Weights of a small mixture-of-experts language model, trained from scratch on English Wikipedia.
Experts: 384 squared ReLU neurons an expert, a sigmoid router.
Below are experts of layer 4 (counted from 0) of a mixture-of-experts language model. Rows are named router (the router's row for the expert), up (a neuron's input weights, with its number) and show model dimensions 0-127. Each number is 128 + 32 x the weight over its row's rms, rounded and kept within 0 to 255. Numbers have three digits each.
After each expert's rows: a language model's description of what the expert responds to. This comes from a sample of Wikipedia text that the model never trained on.

# expert 24
router:075142127119181131149125124109158140060158114131142186073143122214096146076179168137141148092111159154132106130122138145168142108150073147057145155081094119224152096149132075109125174140083103136154136117071149109183092145131111125140102146162143133137112095123164121129149102104059154097134184144139162107159125108162148060171167146155149096141152140168104129200135096093173123136104
up5:097093179117187129094113103157159114109141134154091126150200088140135190119130139131129160105154153150104134050128155153053095077159105135072101156097131080089129087181099101073158102099079153156118137137116115118145150139065133097127133175104104156116091107119140082150055109109085121138177188109159201144112139108160151139102171181113179114164121119102150147103154108124129102081182
Description: Day numbers and month names in dates, such as October 10, 1915 and on 9 May, plus numbers and colons in tables and infoboxes.

# expert 21
router:131125150114092115081090100131097152145144148129102109083127110160118134139148180094092120145135086176151135181148128143158128099119061140124175084093073099171168067141093088139112136096114134140077129200093118126104123133117080135177148114176156117110113083193111096195108077133086136054056077105148092158165158108145089101185104139132136076116154144146161100183120125179086107141139
up0:074076099126186116156102076107120213129107136140098146123078083200070103083139078095078120135098094164153115174128185143160114127121168166188134135082138148124144172088131143148127140111095127121106115197149122146193083163145121192161143130100105128120145123141146127137111107069119106104122089165112127119151144159125133145091047146177149143106090191139157112133084175101121122162175
Description: Middle and final syllables of Slavic, Japanese and other non-English names, such as -kov, -ić, -ya, -ita in Uchiyama, Kuznetsova.

# expert 7
router:132152095083095067146088113088116086069158094153081135131086114142136075124093169161111068127140137148142123119150130163131179125068080207138154162127059097145194070127174115151129157089118148148140164142154117133143150120093117154135095173099119122115128160125110143091058119070146134143115167130125164148162132098134124128171071101153158132153114176172183167200128099108089107070098
up5:143137126133163068162150122082110141138152109093121058156127078181117071143122075124129152143178147083095148189124135145065121127163150171147114147103136065122076150136166152091097092182106137112090078145173114121191149136181106137100152109146109138157096168165091173124100129139135093188115133068183149109052151114110096171112150102097105137165122120085154147180113089179119099151152
Description: Periods closing a sentence, plus paragraph breaks, semicolons and colons, and some discourse words like According, because, however, etc.

# expert 2
router:148105120147084125092125108146055078043189191141150120098147106118145094157092110144128116144111145148149119091146194136108122139133110129138161095111125116125117118108112116153170137126172108119064097094145191105114151124120093137060043158153114141182121141109176132099110137137109122158083184070167119098126174146127153073186082229097105109123106149170163128156110103093161122143104
up4:116102095169097125163084103107128113077106139124112105155179124130133082119143198158098164089102081126086114106150092205101122142118137091149159212130170129139098150139153013136136149115106091110122131137164101100147139156106135147117094151103113119104139161158107201159101111087107097163117154089088163090096132167128160105106095190146137195156153176177191148148150103128143091142163
Description: First pieces of longer words, often Latinate prefixes after a space or hyphen, such as pro in proud, inter, un, acc, pre.

# expert 30
router:048150102088149122165085176106138111088141119128090145150099163199086086141149119104142041097136089114178171187124085174180173169159156150137172119107106154123157063138160145152092137151133158122143084132124147125080131097061159169093104160103111135159119176121169118135076146145144100134118108103069112133138174147194076103093130131122162087179147155146156141147168125123160103140137
up5:109136121131064137089100174167123138058093101127127086213119160126126166170185108135157117093101136112205123144070121118121157073087086127044121129082093189143152128132188171135147098141053059108139130142134173132114149187168128172142127088131145140145126084148158156139110138121158110162096117135157138145178140120203168097094139098113126143093152148165114137145119155151119157108095
Description: Equals signs and heading words like Personal, History, Career, See also, Release that mark Wikipedia section and subsection titles.

# expert 28
router:082096154178135167102130139111040157111141170086111166085152174094075158169136095108178119140163126136106112152131166107121110095087132132103112071125083146138125138105174112100129151117112126133105130084145156168137095103167104104188124116163179141100103128161060145079107064134080140134139171111183113082107139072097125102119155139044131119119158169173146097189083116179093098119092
up0:127113163148107157154127149147107140106147110118119241117108189086120153160079113085156091136128112118080133152115153162177105137138168142173212088169192138065130163134117137119124087090096130120138108155114082183166087099127140117130128153088129131060132073111108129082137153099141155182132136171091103139085072104108152119099151088125130197146101095151147113126102182123107109069079
Description: Opening syllables of foreign proper names, mainly places, such as San, Pal, Sant, Ur-fa, Tri-este, Is-ola, often after of or in.

# expert 16
router:153084114095102143128058127147061162121157140100118163103130088158151130083111146171126103175121119207176127099149158178174106114093091137132147153124095073085141047085099084141097112098140092120116135163149197091098122081069114123122118155144114129145123190068146138178127099088102173088147104099117128099133150070167149143094095196101091098142149126129155148133134157187104120091127
up1:142109132142064151130158136145080143102085133105141152125122062169157139155137102117135108093186141146147114134145092170136154160109071102110149106147158125163157128137100179121178097044109168092103131112138098098115152047105096152066151071151113121181124175161081138168120135097183145111168146062124083084146161182173130139106142076109156164101099093110126172121143180130147093133194
Description: Inner syllable pieces of longer Latinate words, such as cre-di-bility, ovipo-si-t, Ver-si-on, Legis-la-ture, common in species descriptions.

# expert 18
router:018108160135167149114130135109107161092131145123127096090121109127124088131095180120165086097115149175089161130095111117153137127154090192165114115130109162091133161097172124154162093103100151109143085109089159123131069108162089142179153097076140120110113159164104120136117047062079089128112144131172073088077149139115147125157135119075169152126136123199156169106114092107145107047132
up20:050139156108171040145161129114073119083116116149149123114084173170138155126113195148152074137135136134130107107094133206171122152103103144156132098129132094085128095157093134120138132170214183081166090187133129105067134074191094128147141116138094130133100098075128119127155112108144102153137108115147131076115120073139179126155112121097147152149079115096076102075088107142133116078149
Description: The words the/The and following capitalized place or direction adjectives like Northern, Great, British, United, New in geographic names.

# expert 5
router:112126123080194098149033130116138160059136160155132096098144101138068130156149202160150142116125144133133128192150113152160164119106101141118107071060046092170107095101137148165069173081106150137121182141121131124133116134079109170132165112138118126129156127083151154106145054110132127148112089164124088118103118075197077120138177111148163142103105102105126148201111110117128139113142
up0:116116187116181141121105146159095132108116084124132078111138119097056137198092114122143139118110068143121108161071068147175094185120145208101106111129192134091162132109125114147101110108084174126047118163133196152102117121057143165127150145154126146131143137065164126101150112150138162115117114184197126136095121085193130160097136148185107131115102130176143118128107075139142146103098
Description: Digit chunks and symbols inside coordinates, ISBNs and database identifiers, such as ′, ″, ° and middle digits of GNIS IDs or OMIM numbers.

# expert 14
router:117052130184115051192104142093031186136143121111133120098073119118103079166134133109173112138148124130126122149109165130187145131131101113049143107117153115125149156105186101106158164063118156118098146115188090163145172083072114156137097109136191141167108135098148119092123108123070135164091174108109140131127120132123045129181151144150145141092125097133118151096137094110170130124161
up0:112118165176117139099105102151131131110118176118144116120124078089135083106081185139111123087114115138143162090158091108140063086085076144066107176209123153112091158097121124111086125158069120131110129144171095094120162133118133121143149213111099126137121142139151154146152119104147084159157064078116066147069094155144126153196104151149112135122068085137126180075130109170197155109164
Description: Opening consonant pieces of concrete nouns after articles or adjectives, such as sl in sloop or slug, cl, cr, and whole words like gold, water, ship.